Weights of a small mixture-of-experts language model, trained from scratch on English Wikipedia: a variant of Adam for the experts.
Below are experts of layer 5 (counted from 0) of a mixture-of-experts language model. Rows are named router (the router's row for the expert), gate (a neuron's input weights, with its number), up (a neuron's input weights, with its number) and show model dimensions 288-383. Each number is 50 + 10 x the weight over its row's rms, rounded and kept within 0 to 99.
Before each expert's rows: "gets" lists some tokens that make up at least twice as much of what it gets as of all text. This comes from a sample of Wikipedia text that the model never trained on. Tokens count by the router's weight.

# expert 115
gets: ".\n\n", "–", ".", "4", " film", "\n\n"
router:52 41 45 49 52 32 37 41 45 50 55 50 52 52 33 59 41 48 42 57 49 21 51 53 53 41 51 40 56 38 39 68 53 65 55 41 42 51 50 61 62 66 36 48 49 29 45 54 53 58 39 48 49 53 50 42 32 48 39 47 61 44 52 47 56 56 53 31 56 48 34 52 49 56 72 55 52 39 58 48 46 47 58 42 66 52 42 54 62 51 53 59 78 60 48 52
gate0:52 43 48 43 55 53 52 56 65 57 44 51 39 57 72 43 51 57 53 60 48 43 36 54 48 58 35 36 53 65 40 54 58 84 46 56 57 65 47 47 30 43 52 45 41 73 67 54 54 32 39 48 56 47 57 63 42 45 48 63 41 40 51 25 25 47 54 60 51 60 50 50 37 65 50 54 66 52 37 57 52 39 52 65 43 66 36 40 54 43 50 46 56 42 55 44
up0:54 41 48 51 48 47 45 50 33 59 43 45 51 43 34 55 36 63 74 54 56 46 36 56 43 20 48 52 53 50 49 65 29 75 59 67 45 33 49 44 44 65 48 46 51 42 65 22 56 42 81 39 48 46 53 59 73 46 61 46 58 52 42 49 42 50 46 32 59 48 34 51 49 54 52 39 41 32 72 33 54 56 52 62 60 62 60 38 52 31 42 69 50 45 57 55
gate1:30 51 55 51 50 47 64 37 50 50 58 42 52 55 44 59 25 54 44 61 47 51 46 55 60 40 50 61 51 35 53 38 59 47 50 52 49 18 48 41 34 34 36 46 41 58 73 44 52 48 54 49 41 51 46 71 51 52 53 50 62 40 28 27 46 48 43 49 60 37 55 64 48 45 60 68 56 48 35 42 55 50 40 43 46 47 50 28 54 59 43 52 62 56 57 43
up1:65 38 34 37 62 61 35 49 39 61 55 38 43 59 60 48 49 39 60 41 37 45 56 62 58 59 37 42 60 64 42 63 59 57 60 61 41 65 40 37 67 56 51 34 43 39 46 51 60 61 42 45 44 61 51 39 51 43 49 41 38 52 61 47 51 36 52 43 58 67 61 54 40 35 36 38 45 36 66 47 45 40 58 54 56 62 40 64 57 47 49 60 46 48 59 66
gate2:51 43 37 43 65 54 53 22 49 47 88 47 31 54 40 74 48 56 55 49 53 57 53 52 55 45 62 68 49 55 51 55 48 47 55 58 53 40 51 35 44 40 51 56 44 51 73 28 52 34 70 58 29 52 50 50 51 45 72 57 54 44 62 47 56 47 45 49 60 54 51 59 47 51 50 43 41 53 40 58 44 57 31 64 45 56 52 44 45 47 54 31 64 58 52 37
up2:45 48 53 48 52 51 42 65 50 68 28 47 54 55 51 30 54 43 47 51 47 42 61 54 49 61 37 25 58 56 46 53 57 50 52 49 42 62 58 55 50 67 43 40 48 51 20 83 63 74 21 34 62 61 41 46 50 50 49 40 55 44 36 44 43 44 48 51 49 46 48 57 42 48 46 51 59 46 61 37 64 46 68 39 53 55 43 65 52 45 48 66 47 39 51 60
gate3:57 35 43 45 57 44 59 46 68 53 60 42 68 52 52 42 35 44 39 62 49 45 44 55 56 80 45 51 49 31 29 37 59 50 52 42 58 61 54 52 32 38 47 46 50 53 58 59 52 34 42 50 52 56 56 47 58 38 38 52 44 48 43 35 53 48 36 54 53 46 59 52 50 50 40 51 74 47 31 46 40 42 45 59 43 54 42 60 70 44 34 44 50 49 45 39
up3:48 43 41 36 59 56 42 65 50 64 53 38 44 60 31 49 62 68 58 46 51 52 51 63 56 40 54 53 64 68 61 66 54 68 54 60 44 42 60 39 51 61 36 40 48 52 45 38 60 51 52 51 36 53 42 50 37 35 65 42 61 38 60 53 58 62 60 53 61 54 33 64 36 43 42 36 26 48 64 41 61 50 56 45 56 58 60 58 43 46 68 49 52 46 63 53
gate4:52 37 52 54 39 43 53 46 55 61 59 49 60 58 29 57 48 45 58 47 28 47 78 51 50 45 66 54 55 42 48 55 36 43 58 59 51 47 57 59 44 54 29 39 49 40 38 40 50 61 54 33 40 57 52 57 59 48 42 46 51 40 45 54 56 59 59 35 57 54 64 58 43 24 44 61 58 42 57 64 64 49 56 65 56 49 64 44 74 48 44 55 63 59 35 46
up4:52 46 39 35 63 57 41 45 53 62 61 35 41 65 51 41 42 47 42 46 45 50 33 67 64 60 44 53 66 44 53 42 66 63 51 50 49 49 54 40 48 50 52 41 35 71 56 46 63 40 37 50 46 56 50 46 38 33 64 41 52 45 52 38 55 45 38 50 57 46 42 57 42 61 51 34 48 47 49 34 42 40 50 42 39 64 39 63 43 51 53 57 39 56 60 49
gate5:43 50 46 51 47 49 47 51 39 47 49 46 29 45 46 35 55 56 63 42 53 59 62 44 46 65 63 40 48 40 67 38 51 47 62 44 37 41 62 60 85 41 32 48 53 55 63 45 53 64 50 77 52 57 49 43 46 51 57 47 73 37 31 48 59 48 68 60 43 38 60 46 51 43 62 52 41 50 30 51 59 54 53 45 47 48 52 62 21 33 50 45 51 31 60 34
up5:55 50 53 55 57 54 61 63 65 56 50 50 63 54 48 50 49 57 41 51 48 31 50 57 52 37 43 55 60 55 43 47 45 61 43 54 54 66 54 49 26 58 55 53 45 49 43 42 54 33 52 34 47 56 50 55 67 46 33 67 33 41 51 53 52 60 45 52 58 76 47 41 46 50 39 43 40 62 69 56 53 49 63 61 58 61 46 40 63 56 51 53 47 63 41 67
gate6:53 43 42 40 55 39 55 33 48 51 49 43 62 44 39 56 56 52 50 68 42 47 48 51 54 57 36 38 53 35 65 45 54 54 46 45 61 41 46 40 39 52 31 48 47 41 42 44 46 43 43 35 56 59 74 48 79 37 38 46 51 44 40 21 40 54 41 50 53 59 39 61 45 52 49 50 43 46 38 33 49 48 36 65 69 59 48 66 56 47 51 49 33 44 57 56
up6:67 42 53 60 46 41 64 54 58 46 47 56 66 46 38 53 53 59 76 58 57 43 34 34 42 55 42 57 41 30 48 41 42 49 30 43 60 43 44 50 37 49 60 55 55 42 46 49 45 52 41 56 58 33 76 52 71 45 52 56 42 57 54 31 47 46 55 38 41 55 42 44 55 57 53 52 42 54 46 28 45 42 53 64 64 60 38 46 63 49 42 39 52 48 44 30
gate7:67 73 58 48 48 55 67 39 32 45 59 47 78 52 41 54 30 37 65 62 45 72 42 50 47 29 51 64 54 49 53 49 48 64 49 60 51 27 55 53 24 68 63 55 50 56 59 46 51 37 53 49 62 51 44 65 72 36 43 36 54 48 59 37 50 54 55 48 48 49 38 51 47 39 51 37 45 45 58 52 58 53 53 43 76 49 54 53 59 50 48 51 65 61 46 53
up7:43 59 45 64 58 47 49 67 59 55 56 50 33 45 45 58 55 51 38 50 64 51 43 60 55 46 64 60 55 42 50 40 54 42 51 56 56 56 40 28 40 65 43 53 45 54 29 53 57 49 49 28 38 52 51 49 43 51 46 62 46 67 63 40 58 45 50 44 52 50 43 52 57 39 60 69 41 51 47 37 52 49 67 60 38 60 52 59 65 71 37 37 58 76 46 43
gate8:52 40 45 43 57 43 58 39 55 51 59 49 40 56 50 54 35 55 53 57 36 42 64 50 57 42 48 41 46 44 43 40 49 41 46 50 36 37 54 47 42 34 58 41 43 41 66 50 56 36 57 62 54 59 45 51 49 47 71 46 61 48 41 53 43 28 42 58 52 31 55 51 46 44 48 43 61 51 37 56 62 37 51 60 48 58 49 32 69 32 34 54 57 59 48 36
up8:46 63 59 59 44 38 56 27 48 42 48 60 44 38 62 63 42 43 51 44 48 58 59 43 47 38 56 52 36 41 39 35 42 24 40 45 50 33 41 53 49 35 70 59 52 36 61 52 41 41 61 56 57 46 58 53 59 68 53 54 57 63 38 66 35 22 41 55 44 29 59 44 62 54 58 58 65 54 43 66 52 52 50 53 52 39 48 22 56 48 36 55 55 62 36 43
gate9:40 51 38 50 43 63 54 77 13 49 54 47 55 48 54 36 64 46 46 56 57 44 49 46 57 43 65 20 49 37 67 43 53 54 60 60 30 61 54 50 71 44 62 50 43 47 51 33 48 65 35 54 48 47 48 55 50 54 33 26 56 46 61 55 58 47 51 51 61 61 72 52 49 43 61 54 67 55 35 68 57 50 57 55 68 49 45 73 52 63 20 38 51 56 34 59
up9:56 51 50 44 38 59 68 50 48 51 59 41 78 50 45 48 53 57 45 60 45 51 53 50 63 30 61 52 49 49 57 52 50 56 60 44 64 42 36 46 62 46 46 55 43 49 71 34 49 51 45 50 60 47 57 64 76 39 59 35 51 50 47 35 59 27 45 53 47 59 39 52 49 39 47 53 57 43 14 49 57 50 33 36 58 62 56 54 30 41 50 59 42 58 56 69
gate10:44 45 56 52 43 42 55 39 36 52 41 42 44 60 50 44 63 44 49 50 50 31 49 55 42 45 47 50 46 55 61 51 60 49 59 51 40 58 60 47 59 69 57 48 49 50 45 06 50 62 59 63 24 50 58 56 52 55 33 53 62 45 46 48 44 55 52 42 56 44 59 53 44 59 73 55 49 64 59 50 36 45 47 40 45 44 42 38 39 55 73 59 47 40 41 52
up10:62 51 45 44 56 58 48 61 62 61 57 50 51 49 34 51 57 56 52 45 48 50 48 48 56 56 49 55 49 64 30 63 40 58 48 52 55 49 40 53 43 40 52 41 45 44 61 61 52 51 42 51 60 45 37 41 36 37 53 49 65 43 60 43 49 50 35 61 46 57 42 45 43 43 43 35 53 47 58 54 38 41 54 42 46 60 69 49 56 50 41 44 51 54 47 55
gate11:54 46 51 42 46 56 54 36 46 57 55 43 54 54 49 59 56 33 71 55 43 47 81 56 46 54 58 48 55 47 66 44 58 53 66 36 28 67 67 48 57 61 66 44 52 68 56 35 56 23 53 48 40 58 39 62 65 46 65 41 52 28 42 47 49 40 41 48 49 57 64 52 40 55 60 41 60 45 40 43 48 48 50 60 52 50 59 65 56 50 44 53 69 50 51 50
up11:47 58 53 53 34 36 54 24 43 45 54 54 46 44 60 60 46 38 64 61 54 56 69 47 42 38 57 70 48 48 68 25 55 34 46 51 44 43 53 44 61 60 50 48 51 44 63 27 47 34 58 40 45 50 70 54 71 59 60 54 71 56 43 45 32 44 34 35 52 41 57 50 58 60 54 62 56 43 43 59 41 52 45 64 69 33 41 57 68 54 51 47 61 52 50 43
gate12:48 61 43 51 42 52 49 35 46 55 58 49 34 51 57 69 42 38 51 31 23 53 57 58 57 53 54 51 55 40 46 30 42 41 49 49 35 51 59 37 63 43 47 50 37 63 44 59 50 56 41 52 57 51 34 60 41 49 34 41 25 42 36 44 31 36 42 62 59 45 56 46 52 51 53 54 56 45 52 69 54 45 56 38 39 49 43 47 55 61 31 58 57 59 65 49
up12:56 42 47 44 62 51 44 58 51 48 54 49 60 46 36 34 49 51 59 69 67 52 42 52 47 54 46 64 56 61 45 62 58 57 51 42 64 47 55 45 34 58 42 50 52 45 62 33 58 54 45 49 33 56 57 41 52 41 69 57 61 52 74 40 62 58 61 30 51 52 49 52 46 49 59 52 40 55 50 24 49 50 33 46 52 56 64 69 55 41 49 36 47 44 47 48
gate13:40 49 49 42 59 47 70 61 69 59 57 44 41 46 40 48 38 68 69 44 47 72 51 62 58 59 47 48 52 56 62 43 56 64 53 50 44 43 55 45 28 36 36 43 53 57 50 53 53 42 59 39 46 50 32 59 40 46 49 48 52 57 34 54 38 46 51 46 73 34 43 54 51 46 46 39 40 45 54 45 63 55 31 45 60 52 50 33 46 29 59 36 44 60 64 62
up13:57 26 46 51 57 51 71 77 48 51 39 50 62 50 48 32 65 74 55 61 52 45 36 52 60 48 48 32 43 40 37 53 37 74 53 53 46 76 64 60 54 58 36 49 56 56 42 60 54 54 49 37 50 43 46 57 43 43 47 46 45 43 57 50 66 68 67 57 42 74 48 47 43 46 39 48 44 57 66 45 61 33 62 52 56 62 81 57 51 37 43 51 65 44 51 54
gate14:49 40 48 54 49 59 48 52 62 62 53 46 45 51 25 60 36 46 54 34 43 57 55 56 54 48 39 39 55 52 43 59 52 53 47 76 49 54 39 52 49 32 57 47 53 66 66 50 57 38 50 61 43 48 37 59 44 37 58 54 51 44 52 63 60 60 59 62 48 58 62 47 37 46 45 48 35 40 51 63 63 47 46 72 26 82 49 39 54 47 46 51 44 25 48 46
up14:42 61 46 41 62 49 50 50 58 54 53 41 51 59 54 41 53 59 52 64 43 49 58 58 55 55 54 61 60 40 55 28 59 48 57 42 50 44 66 41 48 72 40 43 41 42 44 54 56 60 35 36 51 62 52 47 57 43 34 40 55 45 51 34 46 47 46 37 54 42 42 57 43 44 45 53 54 64 52 43 42 53 58 27 64 30 47 71 45 53 50 56 49 71 60 49
gate15:34 42 48 40 44 60 39 36 45 60 69 50 41 61 59 59 53 28 34 49 38 44 53 44 48 57 62 37 57 46 46 48 62 57 57 63 51 53 57 53 47 48 38 52 51 77 40 36 47 28 55 66 27 59 55 55 52 50 52 49 53 45 53 40 52 43 48 63 58 63 78 52 47 54 61 47 49 44 45 65 39 43 39 55 58 49 42 51 56 42 57 33 57 49 43 62
up15:55 67 47 55 56 33 64 60 63 55 48 39 57 61 47 49 44 61 43 52 40 48 42 57 64 61 46 50 51 57 40 35 54 62 56 53 54 67 65 44 34 43 55 45 45 49 49 56 61 50 50 64 46 65 50 40 54 46 44 50 37 43 52 35 75 35 48 46 57 32 43 47 49 43 62 55 57 70 44 47 54 44 49 62 48 58 40 45 53 36 43 51 65 49 48 51
gate16:40 63 38 48 52 36 55 39 60 56 64 46 46 54 42 66 43 48 46 60 53 50 72 40 53 67 48 57 54 35 47 52 35 44 48 43 46 54 61 46 50 58 41 46 45 60 50 45 54 43 52 63 46 35 36 27 19 46 62 53 59 45 51 52 70 46 50 38 60 39 75 43 45 44 58 48 54 43 49 50 48 39 42 53 36 57 47 48 63 55 61 55 64 49 63 39
up16:55 62 38 65 53 44 55 48 47 49 50 49 62 50 48 72 50 44 25 49 58 54 52 38 55 59 41 37 51 45 51 59 40 50 51 48 48 54 50 45 63 68 39 50 63 37 29 42 48 44 55 70 47 48 48 36 20 52 43 54 51 53 58 59 84 41 46 33 46 73 69 48 56 49 79 48 52 35 53 76 42 65 46 36 47 45 54 38 55 62 59 37 49 66 59 56
gate17:51 50 50 47 52 50 74 22 49 56 64 45 39 57 43 34 42 55 34 55 52 55 61 59 52 53 57 50 55 39 54 26 60 41 45 61 48 45 69 58 51 52 43 41 46 40 49 49 53 37 33 42 40 52 57 47 52 45 46 34 54 44 36 24 46 37 48 39 48 41 61 58 47 39 48 43 60 54 46 49 81 49 47 58 50 56 33 49 56 45 36 51 45 40 50 24
up17:47 40 38 39 61 50 36 80 63 50 47 39 58 57 39 58 58 57 64 59 42 43 46 55 59 54 38 47 60 63 48 73 50 74 66 43 46 57 54 37 45 50 34 45 49 63 47 45 58 51 56 61 47 52 39 53 37 40 64 51 57 44 64 62 55 70 64 58 65 59 37 53 41 49 44 42 35 37 51 37 36 41 48 46 48 66 69 60 50 49 58 46 50 50 62 62
gate18:28 48 45 56 46 45 55 46 51 52 63 57 54 52 51 41 33 26 40 37 36 46 74 57 56 50 49 46 52 38 88 46 52 53 61 51 55 49 63 55 63 74 41 48 51 53 45 32 54 53 59 56 47 57 46 52 36 49 44 48 45 50 50 28 67 54 51 48 39 58 64 57 51 52 36 56 40 61 43 53 65 51 62 58 75 53 58 60 48 71 41 54 43 61 36 51
up18:43 42 55 43 44 49 61 51 58 45 59 51 47 50 48 39 63 52 37 57 39 63 81 46 38 54 51 47 45 39 61 42 44 59 48 64 61 48 58 48 53 44 57 55 56 43 49 42 49 64 55 42 40 51 57 54 53 51 75 29 74 62 32 34 69 44 53 73 38 48 49 42 46 59 36 67 45 57 33 46 48 57 43 51 73 52 66 66 46 50 44 67 35 36 49 60
gate19:62 47 25 42 63 51 59 36 69 65 60 45 42 56 58 41 60 58 57 52 36 30 59 50 58 61 41 32 57 47 56 43 58 53 57 52 45 62 62 48 45 52 46 41 38 59 57 60 55 55 40 50 51 59 39 48 39 43 49 56 49 34 34 39 54 52 46 68 52 53 61 52 39 58 67 47 57 60 33 58 33 48 40 50 33 50 38 51 45 54 46 39 69 30 45 47
up19:71 34 52 36 56 60 46 56 43 55 52 44 50 58 41 52 43 85 58 62 62 67 45 47 56 55 54 38 49 57 55 44 54 55 36 50 46 51 48 54 32 43 46 40 53 53 53 52 55 43 46 44 49 52 44 48 23 37 46 41 65 42 63 40 60 61 54 59 58 40 44 57 44 47 39 42 47 51 45 56 40 46 38 39 49 38 51 49 68 40 52 49 28 60 60 59
gate20:27 50 55 42 52 68 52 51 60 50 61 50 46 49 35 57 48 54 56 55 48 30 54 59 60 43 26 49 40 41 47 50 48 68 58 61 51 46 54 54 48 47 55 39 55 56 56 15 48 55 56 50 41 51 56 47 53 45 71 28 68 50 50 56 44 45 53 63 50 50 51 55 48 48 60 45 60 28 34 45 41 30 53 53 59 46 44 48 51 44 62 58 62 24 44 44
up20:72 41 34 44 56 51 61 45 39 57 57 42 34 57 69 51 47 51 59 43 56 64 43 55 60 54 69 52 65 51 48 55 60 48 46 58 43 35 37 43 40 33 39 45 41 61 40 74 57 30 37 40 62 62 51 49 41 43 45 55 46 43 69 37 51 45 43 43 56 63 39 54 48 54 34 59 43 55 56 39 70 65 56 53 46 58 39 44 44 56 27 51 40 68 66 61
gate21:44 43 47 42 48 60 55 29 49 48 51 42 51 51 51 56 35 51 39 42 55 61 51 55 46 52 49 55 49 27 47 48 52 50 41 81 54 31 54 39 47 59 48 45 55 43 58 51 53 54 51 61 26 47 56 47 76 51 60 52 67 49 50 44 44 44 29 65 52 39 55 82 60 30 59 44 51 45 49 50 52 54 45 61 50 51 35 43 49 54 48 52 57 36 57 59
up21:62 47 45 33 60 48 38 62 57 58 56 44 46 65 38 44 65 61 60 64 56 50 50 49 57 57 53 48 60 69 57 58 58 62 61 17 43 62 63 44 45 56 41 36 44 57 45 53 61 54 45 50 53 53 31 36 31 34 48 38 50 45 61 39 64 67 67 48 49 61 38 46 35 52 46 34 42 40 63 37 49 43 50 45 43 66 68 69 46 29 57 47 34 64 55 33
gate22:53 50 50 45 47 42 65 47 55 52 38 38 36 58 50 41 59 66 47 56 47 60 48 55 58 42 53 51 49 52 67 46 53 48 62 54 53 36 28 46 47 41 53 41 41 43 30 43 53 44 54 57 54 51 48 52 55 47 35 49 65 41 27 64 41 40 58 43 68 58 42 46 52 47 38 54 49 58 42 52 60 61 47 51 62 46 46 45 47 19 48 39 38 67 50 46
up22:62 50 45 52 50 55 46 70 43 42 38 50 61 47 51 39 56 66 31 59 54 46 38 41 56 36 47 45 44 63 31 63 47 53 44 49 47 60 40 53 57 48 43 45 52 45 56 50 50 48 46 44 46 45 69 46 46 55 47 53 28 69 59 62 58 48 53 42 54 56 56 40 60 44 61 57 36 51 45 56 45 42 55 45 51 46 60 49 49 38 58 36 42 61 40 50
gate23:47 59 42 47 49 57 37 39 63 55 42 45 62 51 35 47 44 65 51 63 48 48 63 54 45 48 42 51 53 50 44 44 56 74 54 59 52 59 52 31 25 57 27 42 46 53 54 66 50 44 50 60 37 46 38 63 28 45 37 48 66 46 48 45 47 55 46 62 44 59 41 46 44 39 48 65 53 47 57 61 62 36 58 51 49 46 49 50 52 36 39 60 78 58 66 38
up23:56 48 46 58 49 43 35 34 39 53 56 51 44 49 42 38 63 62 36 63 59 56 50 49 49 43 40 50 51 58 39 56 52 45 50 50 63 43 36 46 44 44 46 47 50 40 63 64 51 46 39 33 42 51 44 53 67 51 19 62 57 64 67 38 25 33 55 41 51 58 55 47 48 50 57 72 37 49 61 55 47 58 50 50 79 38 38 52 62 45 35 36 54 51 65 55
gate24:61 47 39 42 59 42 62 51 50 56 73 49 31 47 31 69 47 42 43 51 51 38 63 49 62 74 45 38 43 44 65 42 62 58 62 50 39 25 72 53 44 59 32 51 54 46 70 32 52 47 47 54 54 58 50 54 39 42 45 47 49 40 48 35 46 55 35 54 49 39 56 51 55 49 26 26 36 35 40 52 57 43 44 48 61 43 56 74 41 65 53 49 58 27 59 33
up24:51 56 37 44 57 52 41 54 58 58 39 43 51 55 49 38 59 55 44 37 50 55 40 53 45 52 45 63 50 57 54 58 44 64 51 58 59 69 42 34 57 31 65 41 54 59 49 51 54 61 49 58 53 56 48 60 40 49 40 61 52 54 66 59 52 65 63 44 50 69 43 53 44 54 71 52 14 40 48 57 42 58 49 51 44 58 59 51 40 39 55 68 40 59 53 44
gate25:61 29 55 37 54 53 67 36 54 49 57 46 48 55 45 69 28 43 68 72 47 56 53 52 63 48 57 50 47 51 71 51 56 46 37 44 41 41 57 39 36 55 48 47 39 45 69 44 46 57 46 67 49 47 64 52 53 51 47 38 55 49 52 38 40 44 53 71 59 35 48 52 48 60 19 33 43 40 43 52 53 43 58 42 43 59 29 44 50 47 52 62 60 44 51 40
up25:41 58 38 47 53 49 32 74 60 65 52 37 46 60 41 30 70 71 37 39 43 38 56 56 49 57 40 44 62 49 38 52 58 70 68 66 46 61 51 49 59 48 43 40 55 70 26 58 64 47 50 42 41 60 35 42 41 33 61 56 57 43 47 62 59 67 59 45 50 59 46 62 31 37 67 54 49 44 53 37 54 44 42 62 46 60 69 65 53 44 49 44 44 55 56 59
gate26:40 49 57 51 53 57 44 52 52 49 41 54 49 51 33 44 60 59 38 62 54 41 55 57 43 32 39 49 53 50 56 47 47 40 65 55 44 60 43 50 43 53 62 47 56 42 60 34 51 48 74 64 48 43 50 60 62 41 60 40 63 51 53 44 47 31 63 45 44 59 32 43 46 46 52 55 37 40 48 58 53 47 69 51 65 53 58 59 63 36 41 38 35 50 35 53
up26:55 53 51 56 41 43 51 50 47 54 58 41 54 49 54 66 44 48 64 28 56 48 75 48 56 65 59 71 62 55 64 41 53 52 50 56 45 54 58 56 71 71 31 41 39 66 49 33 50 50 48 54 30 57 42 48 38 50 50 65 52 39 47 59 56 57 46 49 50 50 78 51 46 37 68 49 60 57 57 63 62 55 53 35 36 43 77 47 49 59 63 41 64 47 63 50
gate27:41 26 38 55 51 46 52 54 68 47 66 50 55 50 57 58 56 54 42 46 38 58 58 45 50 38 51 66 44 45 45 72 45 52 46 67 51 50 49 57 44 47 58 53 54 67 37 93 54 55 48 41 62 51 44 70 64 54 77 27 56 44 61 55 60 48 39 66 51 63 36 51 50 54 46 55 58 59 54 53 54 49 25 50 55 41 51 66 59 36 20 35 65 55 50 38
up27:55 59 42 46 48 67 62 61 39 54 55 48 43 52 26 31 48 61 60 52 56 49 60 52 44 61 49 33 56 48 64 28 48 53 45 39 54 49 57 42 56 59 40 47 44 34 57 39 54 38 54 56 52 56 47 29 29 41 35 72 42 49 37 33 52 48 50 53 44 46 55 46 44 40 45 45 42 50 58 36 72 43 91 43 57 66 60 52 50 51 65 58 49 46 43 65
gate28:49 38 53 34 49 40 79 27 48 47 50 47 46 51 22 49 40 69 56 54 42 56 55 59 48 49 41 65 47 53 74 37 54 76 66 44 47 30 46 24 27 53 46 49 51 49 63 29 49 25 50 39 47 51 41 57 51 45 50 44 49 52 45 35 45 40 62 39 61 48 44 57 51 42 44 44 49 56 42 31 49 37 36 45 58 52 49 48 46 45 56 52 65 48 57 38
up28:46 41 57 55 44 34 58 15 50 39 47 62 52 44 43 46 46 59 54 51 46 58 58 55 46 35 45 66 44 60 57 37 56 50 61 48 48 24 36 45 41 45 54 58 52 42 55 35 43 35 62 42 44 46 63 65 60 56 57 57 48 58 47 49 46 30 58 32 44 48 44 54 54 50 55 69 56 48 34 42 44 51 36 46 62 27 39 47 56 60 49 49 65 48 45 40
gate29:40 26 56 49 50 54 61 56 39 48 59 49 48 54 43 58 43 49 48 53 53 42 38 53 54 35 60 24 56 37 47 66 45 59 47 62 50 64 47 57 54 19 40 55 50 61 36 45 54 42 34 48 43 47 38 66 57 47 64 34 62 39 78 60 46 47 44 51 51 70 44 44 43 64 59 61 52 54 53 47 44 58 40 55 66 71 62 60 44 51 35 53 40 54 50 55
up29:52 40 53 49 40 65 52 55 45 40 58 54 35 45 53 52 51 42 51 60 54 43 54 46 47 43 57 42 56 44 55 59 51 62 47 48 51 65 61 53 59 44 60 50 59 51 41 60 49 43 37 45 52 46 34 63 61 45 60 40 50 41 69 61 41 62 55 50 49 74 51 51 45 64 52 55 52 57 67 61 49 55 47 55 66 50 65 61 46 47 45 61 47 62 57 50
gate30:57 56 48 53 63 43 50 47 62 53 41 43 33 60 42 59 52 67 41 60 51 52 58 55 49 49 38 69 55 64 47 56 48 66 59 69 28 49 58 44 48 60 38 44 39 46 42 38 56 37 55 59 32 65 50 63 37 41 47 35 56 42 44 52 50 71 38 34 47 48 40 47 48 41 51 46 46 48 47 50 52 57 38 56 30 45 37 47 72 36 36 62 56 68 63 44
up30:55 32 44 37 43 60 50 50 26 62 64 45 54 58 46 33 51 40 63 45 55 49 47 60 49 54 60 30 67 39 54 54 69 50 47 27 57 62 50 57 47 41 55 44 43 54 57 67 57 64 38 49 68 40 43 29 61 47 55 50 48 45 58 40 29 41 50 67 54 55 57 62 45 39 38 54 52 32 56 48 48 36 59 49 68 66 62 63 26 53 72 40 36 31 47 44
gate31:38 43 45 48 42 39 49 62 47 56 45 52 70 51 43 41 47 47 38 51 38 58 57 45 44 39 45 51 49 67 41 63 54 68 59 46 65 47 42 59 69 45 55 48 45 44 52 39 48 50 59 47 56 40 54 72 42 53 59 38 42 52 54 40 58 39 72 43 45 61 56 57 46 50 48 66 46 47 36 73 38 59 64 48 65 46 60 70 47 48 45 68 56 72 54 73
up31:49 37 48 49 57 56 54 65 57 51 33 57 52 52 42 47 48 45 55 53 60 43 46 51 56 42 59 57 43 76 41 75 47 49 48 43 36 61 32 61 40 34 53 45 52 31 43 51 57 57 58 48 53 38 56 53 48 53 54 55 56 63 59 42 62 57 63 73 57 44 47 54 47 63 39 54 40 58 45 62 61 61 37 42 49 53 43 55 53 53 55 36 48 56 38 48